Experts of a small language model.
Size: 10 layers, vocabulary 2048.
Experts: 96 GELU neurons an expert, 4 picks a token, a softmax router.
Training: a variant of Adam for the experts, 788M tokens, 6015 steps.
Below are experts of layer 7 (counted from 0) of a mixture-of-experts language model. Rows are named router (the router's row for the expert), up (a neuron's input weights, with its number) and show model dimensions 0-191. Each number is 128 + 32 x the weight over its row's rms, rounded and kept within 0 to 255. Numbers have three digits each.
After each expert's rows: "mostly gets" lists some tokens that are sent to it at least half of the time; "gets" lists some tokens that make up at least twice as much of what it gets as of all text. This comes from a sample of Wikipedia text that the model never trained on. Tokens count by the router's weight.

# expert 112
router:110145099155086098211124102131184098122117152043109101165111154170116094132123163147159133129097145182103100084120075082132078144150126127072162129082118169107143137075093079115101179115155181121164069164152132123116118189114116163140057153148148097118106139133131057135131124179128167199144217156123182143100149121135138103185143156170124116102133076101127103118156127124195158158103082095100125170146135164179127094102173093108106061125147172104178119113107155102104131125110126122114168119191116154127185108117128127133092106159125086104082111165075139131183141132085108102
up0:113135131122067103112115090138132180116118124190109195134162178153145150120111097097162148129136117155077094122134181125143169122169041162173107120144177131157173122159092159180141097105098087126160111138055135135159093133177185150109103145169188119156166149075121088122207161154057118133116058104138119116115125094091142075133157096135145098138106036141114118155112139111104084129119113115138117118182174167125147164136126135131120154084196103159137155106106135132126174121153158106094113123135087161128052084161060152127132211108137077122113087128111101071100154095121116117
up1:156142124125180153137085190094132111149156122162159089152101144162102112091142111114088135092123144128132127155094119140068072186105142147115109160137171102129132063103154140159136125155075129123174136133108094126155077111116119089154130176090098156082165112079196180091134144146188127137141119139159142114080135134116119217132113148114124130134132124127128171065144124203073195142123130137050157091113103123110083168098141128164149164125080116076135102144133158051122096146103181161166185106107162016149134105159113114103179171074066113119154143124133118099127147177158147153
up2:160112125079118112127110160116131159086138051152087143137144180131140160179125146138096123154124125124126168070173132059158140109071130118155114172103150156117091129134119121091105120127104113147124130116098165137121133095132152083196135112092093130157145136148121132119099128123118159118178117113193092124143155140081115137159124192158087124165113118142166106040155187109134047154142122114135140147111083154152151188114122137122145128077107132104176156125134105139081168089062138016086137139098084103123128098190159170211082123157148149148123126191108089121071044093110080095
mostly gets: " six", " five", " four", " 100", " three", " two"
gets: " 2", " 1", " 3", " 4", " 5", " 10"

# expert 124
router:235194120098197153085149161089116138148081060183147150166153192112158128180185082103096128094089097133124104101158127129104153153155082094141087112104140154106175144088152167126124129065148112135134160178061104110089143152085073141108128135153116104083143143130174148156158104077144151138111134111170138115117176125158145108153159188160082149164109107059138113130160133135136129114164053090126132139128143111073164079112151123169132118171156122129072121177066106104081111119096158147127147150095075105108090174140101142144126165086158136155118102108091113162184138121149122080
up0:128121131136134094106062144132111168107103147109090072185057172128138112099126105100128162137070093099112127135134133191091113072082120132120159115188126102110140120151124138114113103142145120125108124161164137150157136160135120119119193129127165123111133147125138148165117053063158101155255172027129145094146060143147152125096124124143180101089129084123117122130101220080123116155130130116158114138134091068133113101150139101126088064162138100138165133075136145166197114116173164159123153145086161088181112149135097111119152131133113109153130129127121131087169154071152125108
up1:123070117124082152140144166144119205068134140107113143135153089137153141098097143121085132156164093129169132118168158131146179138064118147192132088087085187143181124124109146123168206123049140100169085138133184131056125082123169127137154115149124117111114184119067086163161147142138125117127082114108111076097119139125124173121109095110130160127106071130090170160141087158109143093106127103182057109191158128119138171077118123122138143106127140117163142162119027174105159119156085135124085117149106159190106179111102107111150098091138160158098097160147090151129110108111168203
up2:118116085153129172159111135146154099154141125105066071148149217135093144104135159165096121151135152092111128123126148130098136131164148069099117089135143117191144116122101092089140150131142137196136078105158151204150089070178095129114140164148069106145114075151142136105165160173133094135100110151034131111121090157139167171127111116141092176173135141188165036138107097172102106206165141174152135105123077191195095151139141150140093114119089063125169108158081137102166151084138138156105116130161129094125122157100141113107061129095122117194119140118136101120139113120175156162
mostly gets: " can", " Le", " would", " may", " could", " will"
gets: " can", "le", " Le", " mo", " se", "er"

# expert 146
router:113184185138134072140186133170089139148122122073119125114149134151144140106116136106158091150107148081174146090095123120113075096141221159085123157113115192153171094135168118207084131088164166101162052088131088205147100151126120090154200099114116136124134146113095067114114138113118160156105129137071131157153104115119099140152125095148116060056147129112127083075103105096149137147093108137186156076151069124151083141154118163128145131140069091109159096154111189192134146161089202136138143103128174097116175135178109111123130142162124068147136141162126143107138138121161137122
up1:070152134184106127106162170077177129130166160129162136100126047120121104097142164134135158138142045120108049152162132066135175191130084108133116178124138133092168093080139155154164138120147104091132148151114170133117111103103146141116110118154176102152111224062125131117111114136138114163137137111173135113142153114109144083088108126108163134138144098149107095118180132205153142142094140091117051088124161138120139106086133147138129099143169181115152140145181150132095205131123089108090128136134130160085101120105133169173186120131056131181080110163047071145135126091111072101
up2:091167129072150141140171125086152140129159175122087155110124107114123146071103140088100128134063115119126110145092039119150098085126160146202219077139139128114074118076139111150110103134152116090160124121139102100100151145119166146143129117083211083159076148189139124144103104116127130158115057132165073114118154131164136154109110184172169145113188171142087174098158202192086120117110148141065101114106124141109101105102149149092103151166112155128136148129121124168085135150161146129108117107143098120110171113152100082135146128157164134034090125185179142154122104166078132184
up3:137078120149154128115131109026126167093111151129100171159144093110178194152128151156069167167179104147123083232143114110165146150129087071110076112090167126126096106137132108076157084134141097092074161111129155125098118109116109159170084121141168118165153097143169130183178123151126149162166170114137136114147074142103130106164114123164139084181117091145154168100140100151112131105166104088142159106128142163134122135132120132128155168103108098106124136125141143110159184084121103170122114164136112123080093125143177070184157064108137102234149124158074067170118152108096072146
mostly gets: " 2012", " 2018", " 2024", " 2026", " 2019", " 2025"
gets: " 2015", " 2024", " 2018", " 2019", " 2013", " 2026"

# expert 181
router:138123071153144144116118091132095131151110119168151150112136158115158166115123155117130121100050121150126113106063114144109082136086171129153199147158112105119167056100107093157115086165166112196185143132120139126127128156183173120182150143093115159169130096116166149144128133182129122099173094171106131133109089083124072085125082159077126121161142128141085094088146158118181120160092129129082103124142120151205049165124142159141146106057105153130158071117103127135069096170130180092150120117134095034155120132156197133113152097101103120117155123144135128104134225188138111087
up0:112089125142133098139121157129092090159124103133110169139143093083128127116122156140116112132128053095134122212112092131166096113143052174074163153118139111196147112126122117078125116116120118133096117119131084110127100081156065119121135098154111115088104181130117204149153146152100146131086132138138111125109176142137115097149156148123112140162189119170224206122140127128105176060196129107100149150053030113152124186157145090114170207136132147084148158099154133160125138086105132110093177117150119161147080188156121054103126081106113143142124121102098100104134134185125160154
up1:054136088131090150150122177098145082161185140138150175204129073084133156148106206161169114125093166135082188120185113163083101150136108083189143078100166135114143139128109100127127130149067127159147116164162127125170146156106128214119141156105105128082063054124110128077181106078127090123119154109200168115125110153081138160070080118141148181149198123146145117136138112145126106140073113083140138125142180095149141120146108099081116118059108133075106124158153123095147123133129139141159111077110141113146166134191172098130125162135066144130128136161134154116118120159081090134
up2:099139163141142136068092121106154216077103180110132114173134124098160125112147134107114149117091132115109136085127181147160112121156096136075075131181157144118130108108145155123145093122136126075069116143105056176114165109136113101149169128156150124140160150110115135152116081099156114165129071255180113117139148179150085124172125156147116175140129122134037163062132146148148138127130175136128122142071129122126118131115094076106187171157136105100121157145180128133115142097164166132122098054128178116162162091150167148152137130144115086110142087125103141133122091092132151132
mostly gets: " used", " moved", " wrote", " located", " received", " announced"
gets: "s", "ed", "ing", " has", " used", "es"

# expert 190
router:141081077133145186114131090135109095159083102135079087108150178111133181107121131143099122110096144154095076147064103175115132156126163102141181171101113116179143077101106106137120124156129111173186157115168100110116099121152128105130128147116152178153150086144155195132082097243164104086186141176114166177070098123146074146123127140087134161206122103142112096068149135165150118158134143161115129134118111156172096168118134133125113062016078087127172093094117107159109106156135150115097110095165088092159116148136166122107134121103116163125150127147140120150183190148112153144
up0:111173114136167170151141121174142093092110156122133095126175131157140173123082125137083117085145154094120189103168147116053165131138110134119162136105198140154147130125059174134126124105107114101098133135118175148128139096054132093173131157118077125128195143156181097164113139121138047141126137141156153091132103096108121105125093146086128150152069070131168107173142163121132123085139098255116154072108134125141133159156141150127152104105168153120116111136106146143125103143134173134167054084091112102161117171138123073144131149105159083161141072130174137114137169124110130044
up1:127126130131121092164118125068120155125165109158168122147126119157159139129075145176115168156132114168113177072209132106095129097139109170073109149099149151187141138109119112142141131112112131111103118135116167185125100209167148119117086125138103115209127184146111129100136158144147082141046087164109133163109103126096150157143199130115153130108134127139156120193181135141086085164093087123125077133131185092090153133093147133112163158139125174101100077167128114118148082095187107105232132145130118150094118090077174165132075157165115088127092086078133065114073088091153150105
up2:129175141210145206152153176098129099084171113040171117116092088109164121180127107170172109143106139107093138160088159172112143070159154106172136139162101101139163132070144114086155137151127146175159135132120121141128121098073109111115121118119053100125110172127168098135181163158122086164123129099110106120123143126121100136115064123097093114122165173124101184126133095113163118131138171091091123080146099088078124082162103084082141098136110132059126160096148206087100134160176142130095063155133139194105138170132159080098134235121135153154124113132148165127141142110113086117
mostly gets: " used", " moved", " wrote", " received", " announced", " won"
gets: "ed", "ing", "s", " that", "ted", "es"

# expert 89
router:151078140169139181109105131130109113191102102141097083116178109102093103133157050120151132191147161139099118101162161090148136124100107108162146117104131127121069112116170214102061184113139159117192085144160076085165135147120092128084078120156168062162094097136178144143103164128145162167094071211134095141155158078115165121101130087149133109113128154186128114147048145109120113120120150130118148174118106145113127129189152101090132094121098115141168160136160064141099186150158099081163162126091076170126143075111112109099141160150137148126152128107147085147140107188125092076
up0:172228114148154116165140140153112191159129138142135114148116112183126120113148122101058069109157096105142131128109163107054184131121128109099138185153181126116111104131141176110155124095133147122088102119118067112186172111122140214129117177223163075075118100170133124156091151149063102149110102129178105140127132125109163163093098119134127111075138102164136095141110158197114119127127100110160112088099158113121125135172124151121097092074082166116078087126142172130120169154127130155133099132093176119096153125168088154097178121151024156122108126157134103114124153050162133118
up1:194116102131173141151135119148137143137080164120137152135118155155156128111141135105161150102111141098159080131132135128078073119130124130158133096090162141172141112120155166134146145147116103113194125103061144110080117152130109107124111139165083136113179084109153105116154129165209129139130255119106127139104100109136159092137182127099144131129175076120126102109108088137143137160163154127121166085117153176108131119150147120088088150064161088111127121134056135064103133114088193086074114137155143125072124113147062156108115154123162150137159120155141074058142172073116100138
up2:157118127061152140106149106126142135156068120125113157166140151114124129094118128133059176098141133089056047093147129130053087151159130117128124120125128127154173094170132168146110090128153140153145130104107153166115162165144091089171120136141112129111128166134133125181104135122154129079157097088130217163110091112141112133147138161098105164123117129189115177059099139121111100137150147141149079088098151135168066094088137164130171164151137191123149116134067117103101094154099131112159117177134132173161155144125151132108150162116136000109135047142226120164062143114115111129
mostly gets: "lock", "all", "bit", "light"
gets: "all", "lock", "am", "light", "in", "it"

# expert 94
router:122126134121106145162080143156106155170131081150116055103164155102088114148156144140139130170125170116141119130117103130138158133095127102137169165112155142118113144171075080060160165146108171108186022149153152136157121172140191132094083126141127080135083107119104121134063100168149158108174101153090137176167102077126118091119173127078138139122127156113139144124140155124103130120101145200106136208161148166119123144164164119129143121138182132078188130211118076113104142125031124115164111104054050100116114121124099120115086118113120101128105176084103098187159099155085142138
up0:100184105039117186082128141166144119144118139100167108184124123103145115181148152108138123168059096137132101178095153128170153121054110125127142107105130081135111151195163139197115133111069157079112122168139105049111138174118131123089147166144088168063151160109189156146129070107096147115145076158151125154139130107111126121155139090163127094133102131103067068166134081119181157123130134090159116152141079089164153126090143120139166106149112144169203088127139123153083121104128102154103116091148126062147089106144145140204145162156111187129100119129104049089116122123125082119
up1:096199143127095113097128117154137177105138137162092132138142107090146113146123092145115134144164133139173061157137206133119163200139119104145176128189147095132163140131115180179129134117121091073082144118140143083113081117134136151104121143120255108094079113089170167194132108103147170064079070105159064070133140115110068157134117170104152091130120129127084116175114073093161148110143134095143123105093176127122068139145125061139138119121117090155130066124141135097164120166121145174089122071105123109137159123123146147126221148144127166128112128136137100113128119148119164085
up2:137108099144153140128123149129114191171136124037180149150134100105111100143144161064112109081100151034098107117108162163160122103116156105097086139166079112133126121084144129123124102106162104125141118115134100132117091149081149188084139093121150123122160142096090141077143164144144141050120170140086088158077205135175204122097083126127140119083119100158081139132103137067177105142107117129125137151151142079093108133123187105097109148082167127131145184099135157148090166107136152115186162152186138165158216069090088057133135100111152133128110193152104137092153111136151135167
mostly gets: "lock", " success", " attack", " video", " death", " work"
gets: "and", "y", "ck", "ight", " down", " death"

# expert 142
router:096117126135149153119150093091115096122104148124116126118109114175127097159131150133087138081124098099150122171196106061133134113118128145092137160138103152101064210117126109111121194160155129115095072104136143162188141158079175133116113204140141056086150160092154108071102130151095106144080213112101115126189119150088177110143105086112116169209160142132107134117211117135132140104093144087228107099103089136095195135117074102072134126125119151130138114186148155168130135136145182082130130200168113122116088155099126121115147092116123156140102100153158111167113126085100099145
up0:147106120101169182115153123135117114124140151126122117129116126104147182148154091112109068145124182158054095136103133123131098080105055133154055135103136107104172111166108124108134092155124077137115146127153121119165122125135152112108155103117153086097180094124109176178116075156124131131105134107199160116130137159125149155133109154115100110162099177115106150178114195000152113095146157117137089161142082147148110178110193117089132170139097103135108193122169199174207099136115147106112126114102144087163123129180170127072080114079152088086162114117162167137151089114162171089
up1:138117102134155170128126132146155108173193130103154086152131086092132133139099110133113068092120132167094190113131120124158100131055073060098112143079178120087147141099125115152112112127111107121158153101101166121154122080155142134136139053076122111088117162079055147207103077153091212146105130125110136135101201121152140162128121134132129091141134168023114166138108124119223128110147074087142148138164143137127125161095105147090111143132126196129153172118189124108152112142147176099111151146110098113121130104207168069141099107115156135079159130136111069132153159112138165087
up2:122193070098100105124088174147201200031200124151116090134110116206177121189110138089212132102088107144091104175141080097136125167118128162149117120135114143195110106142108142137116123131072127124197084167075099118118089165183103125096163135104162097197117143193167118177132131143150129155132138120160136132134169131182137153093133133084149113145132052107113158110124130152178101116112059098119123143088134143119141099137104145104125118167123160147077159118173144088150184128138126148077108111133169114145111079094119152143160088190107111118122121106149124167144124156161109101
mostly gets: " Mc", " d", " ", "[", " \"", "_"
gets: " Mc", "\n", " d", "/", " 1", " 2"

# expert 105
router:198112133115154196160177135123182159138099074177120206139129167119206110192116100057118132107109081126098118125146115095058123132203126108133122122106084155107117126112142135151135155086175090127081136184130118144071146070101110159116163131095156137085148139154076160126135127064123167091065128067188163109152144122112159098126121154158116115135144128065152119099177121128154111112163102123126170140129168114064180142111165195162094111117078118141099144107079148123107062126176159151103141117102123160094127125182129112180103144131087118124122087106128116199137142140141178094
up0:153137091110155118122187098125102148144110144114120092154137166150136069116111109164117089126152110125131181120057200136144162042100093086137178147152167120173165103171166129174094138129082108086057041112101133106128140088109132103065101113116150126123087081084103146117108159156067123153109144119135130155122122125099127151174103092113156116099147161197097099082116121142128128181125185133138118084077095139170161105080150171154178188101148077164134186136098128130185108190161167101143065067124115101140181132136160152148142138161106149153128122167141119125131148192086131092
up1:126129087200149131141126135051151118180067136114121135124211145085115217096205122125123116128117173136135086164127096217129146110129101110068116121096165119062145145138143089142131112101109116085123105119153104176124074105116176117200102173099095133135151150136142124118148090155110146169120133105130148139089138209155136122142093087106175125109065156117127183167113116110103090158103082116144125147155098121117075174107091149015094167134085066121129138179130151175103202141093133123122132117089147112172151112140100131127141190151137100104149114127152123140102163107146111134
up2:102140127152136093175175184203123137073120126109128148117075115189089108121131094201232128129198183090140124170160112098132118119144134159141107168168130144161138118167106098134108110094128139085118118127091160141138124120155118158116150116153157166053078179106155147160213113109096137106149095185032116047134181072098138138153048129102128154118134146085101151120101135115125122120122128172132073141115134098109087144122115094147125124158106090083169096076148123137158093130104123054158100135158141128109162118135119116077091099137111143166142188062116108126139119156109144110
mostly gets: " Le", " Gra", " So", " Bra", " Li", " Ru"
gets: " Le", " Bra", " Li", " La", " De", "e"

# expert 128
router:144112207135107125110138177186148120163152125115179095124117181189141081142164100114125123150158100111126102078140130163071160160190134122102117150101116113099126072142154104126109143210081167156142096144039133095124038114132137118128115140145132115127093107122130174202138172186149158123150079144167137138137146129147181204160120157136081108087150114096124150166112145110187118085183174118172105154080142110073116075144044116110126135114093097136121087113155085171131069114144138152190109136116123135170117141120120117124160118144148138139146108086140135079115038097088111130
up0:123111143181151149116080106082167088092087157111123121043086109135089103079093115153081093138167148077185125127118106084129123159183139094087073113179064141168142124132140160183091162093162142147160133103150116169101114087147103137156107112159089098111184145107140097161132090161143131107118166151134169077118157164152103178102139104128094164143145139129112083106151120180126040153138130098143158101136127103159163208082081126090170112129121172204145111118120102094169131195116098140086101149146161034131118167156108166180098117136153116154149146111131111120191142090107152146
up1:122115117109146170179206106138092101149132114120150126131085112152136090145115101101127120089125114147119216152088125141129141086087119123138160178120157121101115118112139146128119145119128148142143138164141078107148128119122145040133087118090093143124119185192095165130118134140065162158138096166113133115158064142110066067122152042135162173117098189140059114154139111109136093102111142113157127155086166141128082103120126164165095121131192133097115151165115197162171204201128084190125103126105148109127140154153136079162077179080146152144160171099182115197118135144103092069
up2:115162131100129117114167113182134160179119158101153214244169099138095100112136151156077097120126144151143131162143156173106105135084109139154184113111118102168151119151018154088174144142109094169139133132148144140136135138147093175181135125068162126081127153114105077136102124143127121126121073118143060178105109118094180146087135131119167090100095121124112135131092122151110136084143142113095085098167170142115129135176143129167132116100113143121098071086134149118074090114120117135158025113124152103098111058099138159058082086072134102162141167127168163151153133101154071126
mostly gets: " Act", " Office", " Film", " Great", " Museum", " Music"
gets: " Act", " of", "ment", "port", " Great", "ation"

# expert 50
router:122104127133148143145152160073142171116176126113137188110096125131126162132115120145093123095147145100111135080120096076107149086133173048096129119158113141062161168141119164127151097108136144128149131077199185096146133077114157172170058112150090102099118169155150151078098108188129149139110123144062120110162086225169135124112125121107088179124149138067124087136093163147141163117171079190178098072158151086119130174101120090146144115100150084106155109134113124100145146124141128177126041215170151183103165141109159150118101124104091137127092138141102095065110143155169119134
up0:069139161131100136166162138152161167167016134100145107142139166130185155139140095115192150126115140116107116099145160161098079099129083137171170095090160140071066111131110126129103118121117093143124166139127091122123144162126141090145146112114159080137110130126113162161087068065097137070255099098160182143157107065121151133089151130106091126081087126120117098122099151120143073165139158141095139136162111093140103143115151136157161139142086095189051132089134151202116140083132133149115151086139152127142153125180084129125126138148102128073115131150075166128131197089141122161
up1:124102117103166144169133088116129175194140158158069101163117133151141141149082112018136093129209107100095093124065094107102082100193122072137048161140193107154132113140182083118162094119123086139113113156121134143102127123109145199109134109164154116133121168138143075065127122202146105168119134143142088056121133138096126118090077120131159136096146111100092117166078122136138132149128146151128167173111149157118148121127102172128093052082143071124125183122084187152142183124146097119090123140101137104107115139158163111158104173160135153063166120103105099128146146154128075162
up2:102106104139133111138144135146054122218134109093108125108136103166116155093141168086132120147121120100102114105162164067124118080138131140108122077177126193151119136052163125150136109104111101128126124120001137135111120128147138103059118075079100115069169045113104110171171130093175103098102149115101098198205107109124117146132114121086106124108167123124139140186119099185114124108152129137134113163183147153128140093145152152129113125114143100137124114081130185146133103163078144095132129129122193115149120166190110157132076170102147103192140149139204114088181157112077096132
mostly gets: "–", "–19", "–20"
gets: "–", "|", "-", "–20", " (", " 19"

# expert 165
router:077197177126133123099112122122153122115171144121097098143133109076128123161103127063170110118132120141117116136154096137121133111109150171147151130151139129159127064111112137123092044177141147100206156149138115097081124203126187127159176100134220117111145115139102047122096133119187098173078100095157127083114180119121118090120095186049136085142144103130141130128167137155182146195095150184065099110085102162110146099163107162108136176129124174088198113135131145169124116054132128137179162073129155140181177151109115126143145122088133097110107115115158169086135117122118129102
up0:101098100128121083108153060190097153127097134166057062148101124090115146096067163155169076184184143169113153134076119141121165109137106113122153135151114121176133061125094104076098088150117155143126161152124103151149112112145131096120123138134142087137113128180113119125085193160153142122194140151162129162138107170221138112154155114173092123136187098125131127146131067083140129081083120165175140112159130141110156072140099134080146105115141119108168082122130107157157132147127249149108119072125130163109156166092175152123190063131168128169091138158085132168112149131118103098
up1:110134114184059078130142133125089104119170145117173130152092198222097083091130139155127065078125140094160118094125109105174176174173118145139089045127158114140222124184105124131114162117112139146169103169069073126130074181127130165105128116111092170150161071082163114146135180105121130102088122165105138112060121108117090080133149112090161141121111082091114105156133119125124139116104181163123139172147179118185185114166118156127154136074125137165118062139179105098120127063156127068116107139138110177174143090105150116115143127151132171111092146132114112113129148121084137126
up2:106115129096120125137165096150151129082121142166147130131158129146143132097084175099102124100154131078114130102151186075130177154204152084081103116142143114162111142108105142108179140133125183157186143161110041100150098137149095128086166128161141091148099126187107089131126115111117139159095129153127156118188144119147221138109101125111098123134146098063116154164143148142156121133213088118135144108118185170117100129098120145137100126085150154126141105098118231089092090151123147128086172110108118085125144091016204135166140112126085107090140088140167099116101060147131133063
mostly gets: " military", " politician", " American", " British", "American", " English"
gets: " a", " American", "ian", ",", " an", " and"

# expert 74
router:125163115148109102154121169070115161114160173136076165132096185149127155210123109113121145122109118070150047105144150131141059118167142142084120116112100109052188207175178143203154161106201124097088080067158151100173102106164105167163161105115087122114121080104134070143111118087128099184125120108130184100089096150113095096141108091164196183111129119087105091161140149107161118069130108129137125125169133092100160143112134112168119127102124132091136160126099176175124124114118145148162118137168167106139191092127099137108118148195112115115133189141118123129150151123080096148
up0:255250147102147113157168191144147109112067141120137145108176123147138090113119116101153144096099089156132128181117148113166140120113089162159126179164142098125145139095085128099118128097126152090092152126139102124162148093145133168081095109107110122120136143178088141154207112126152071115114149100106132137093216097153117125095147117124139139112131106124170083149119149083143120109139153120113084132151157073129172132150137187135124148123173092109222104152117134156118127089124167127110128110123095142147139159093143117094147115132099189093189091086134134110162146143130126113
up1:097100137096122142120126026141183107149153121136125142137146123134144166086133141093056158132065135147181160146115086141127175110138136166130050102194130120152100111127127150132121119137111133181117144140134161096146147149097137136115160158046189156162192101137161137112137158106113104091148101164129065092200107129118112167075170166103089107140090103085161119112129118187096112126093189126127155125094153125099137164130131103118143175129149132140134155120062149138120095143134156136144087082082162179105110160154148107077157201114171076154224136139171145070143092069167166125
up2:114119126110119129119151141100153136139127119159172101162104146128119211171121124119147160106105116119134104132147143205130161155149162069113134138101235068094150122129099100137133122165144153164129149122087124143159115104151145153115164156190118124150109161113088107059124118144240134141141110072167111077142135151175117116127180140095128098121098116150102132118156102082184108147167171139178117159131090114124052137131124111135100135104161104149121144123087097019110161112143114071190126136134167067073139121067151193120125150117147150088145086167160143105063091164065153132
mostly gets: " (19", " 19", "–19", " (18", "–20", " 18"
gets: " 19", " 18", " (19", "–19", " 17", " (18"

# expert 134
router:126190079099112127138137165100107141152156095120136055113139162094190092129127162184079127126099153091083131064125186125092113167170166114113090148052122181156190091211154128125104089134152151079152167129109125120134134218106091108114099167130087117115164111144091099166124156149152131156123107145135172141092174116143124138153120175120162112120153091102140110133170129149179155160133114158144181099085104102158118097134141124099105163118110088114199110097140139080088103091101131120113143055190101132146162127189146051137108161102073114088129080118103135093183114150117180102
up1:127138144121114070147139144160131132120057095111055106163132151202144161138173103084159109103138116122128151066114138068147145138140174141148151123127112147149116128176156134149144147115099110114129139135050169186200196091196148142110127093141132107159133141093072172158141147109122143158069100143110123158127000070119094128109146139178067136175157106118200167122123141140062123111089174148120118142136132127127207117115093147151127101195138117127138116121131127150131141085110139156078086125111157119170170155118104134140094118106093134140016142141149110150154162122098113128
up2:126104158154123090145186149145112154146137111170170090154135151130156176110097182088175108167147111172121103097092109134122139087195169210097120135153130157133133187095153114190129157182114090125168138105098140138124120105110216136121109112159115100105129165144208092113144126131120149145187118134090223101135112144110102129129129124121177177126155107148124083131016092132108123127152122092158072113178135192090109166043109066163097093121102124113136100114085095159161134124121119126087165074099133152150115135141105119116119114141102086140115143193105078082134101125186099118
up3:113072104128109123092149066137183176110095150153146151113150103209130148127180117167121115158118100115098124100102127126211118203154113102082122085075087133148123130130162117099156096132147158109098117187168082148128145120071104190173125112207108063112122118106051109111171084092096136140168192135155147184133135152156080130158110134151162115133169129154153147096097189164137177078113184135143069150089104054089181145115108168099145111117207119115147110116172075159124149150153109116129106123139116124144129093129155139144121144146161155219123156137145124127130144141079129137
mostly gets: "elected", " his", " held"
gets: " the", " to", " his", " a", " of", "elected"

# expert 123
router:160154112073107102119116109086183139105157112084136120153151154087159150166179153122119126132065140133068041091140134090124127105132117141101167126087170112067160102126121150142158062140138141132130153145179143164075125241115130124175111153132170118137137114096142106131110100099136097146121089113190160140104170159113111064116113210114171095124171098132146129150183170127126168125109111141098109133096112173192129071125151160027121158102185135071166108139153134101121143075121149066126142144185123126140184114149147109112093164159116098102087111097105175172155105147102164112
up1:138108111144182155150094163092136118162151148132133067111126134097092047134101139134104132134120109115139151171156119120031082102153139157103131146125127089094140128079169133133180097108130180111139120119149142146125129122146185114153215239158133139161117099125137081097099157115105141149101134133124142116098121129103125135061066149087120169186067119136123113135175148062112121115192153124115124108207183180163120209156126159155107130110111137080121101130094113115182161104075176184164122145101116075113102132091127122082109117135155154112086094132131140111175100200171149164
up2:113152140122122091154176140149093136150118070150114090143136164203075156110071091173043097102124134117201090132084115100163121143124140156153136141121123093139145118111148159123129126110128153220182100134098164135128107143185158099137204203148151142174155179098155124113109130178123116130095127060113076153123147111122199105072152146069087133151154080144096111130138154152178117078152142143106109097129101112208125130130161178118156133109168127166134118129178104112079179129119134138143158089104124092129165101156111147126117155115069108086115091149052091149158102069171119164
up3:110073135124162122135107217125112060171123137083124152086134143154103153147087122119134124168107124088169148167142127120131121162154133156137128099136154087140102125115182083127067115115164109147155117153129125131124103138069168154117121100081160162105196176140067072138155132127195187141155148147109116094149168097152163135154167117147118082145152127126120142150133116202122100121142141096110096109160163117121131114162156137145179140111141147150156092118146150120110172108130000123190142106122135123124079129068083085206139091091189168161167119097113096086061101131108117207
mostly gets: " five", " six", " four", " many", " his", " three"
gets: " his", " a", " the", " their", "|", " her"

# expert 104
router:112122153114150196152149142143133121191104069156176183112126158111142117134128114081134117106107105168097139142132109125052106115199087063108148082100127151146089185139151120098148142137119121140100187121156065139079128103077124165080174149163125159108165137210108188169179143035122144124114170093176158124172117118090138147152067141122136102149146121163067149103141105156134084168127147070146183150151158078094097173168146169087107139098101115139050131163121142117084151152161088146073145128105110114095098126153131091182114114167091155103107123144139100172089137142113122103
up0:129147189086125122091139156163179129113124176154120114089120138076122198085130141115071087107137170124120139125117111108149156084158084158115144125195125116079074140108129118102116115198145110098145048179113155121125107158119116098097159144169129114125056063138125139049087092104104102168107045080112130149188154113168150147126186145139093119128136137103129114140150104124087129211134120143182141141096141077122125097144082153102163113108122163119134155177097139124105171123137150136182165177108145213143103160159153076140119186128128104139187080142188089129122139161164081104
up1:140125092189158174099166159090129120060148165117121149116197067157123152111065191125142083150168109106139125111110232118141079175097040167129100098118183082079178143072107130106088154094092111118122125092139150109186144128165184150182118139118116135126148118113117150146109103135118129070098129166132151114149170112126153155081144139126171138123111121143134080131054122098182136118126113106129163112132113146118114121083117114185118073094136160152137102109175188101120191135075167185114141095108119105096144101216131149145100077116137123102122143127197132164129116126171122165
up2:104112109196127151122157142110123098150179239104153092131165154146152091138106174094202081116088134136147136128113114210129140084142097119111140086109189129089166190096136100116125125207126096141102138121123145134096108120139141081139111129139156123136163129131079150121142131144119121160112133255120128195154158106141112169106164163138151119119108141095179108109119166094130123111143171115123127145091107049157163149171095105121134149080169121114150118091195157123078130144137159073114080141158152132121125133125130095103116131141121116079059144053136161123127154072145116082
mostly gets: " Se", " d", " Am", "É", " se", " Do"
gets: " Se", " d", " E", " La", " Do", " O"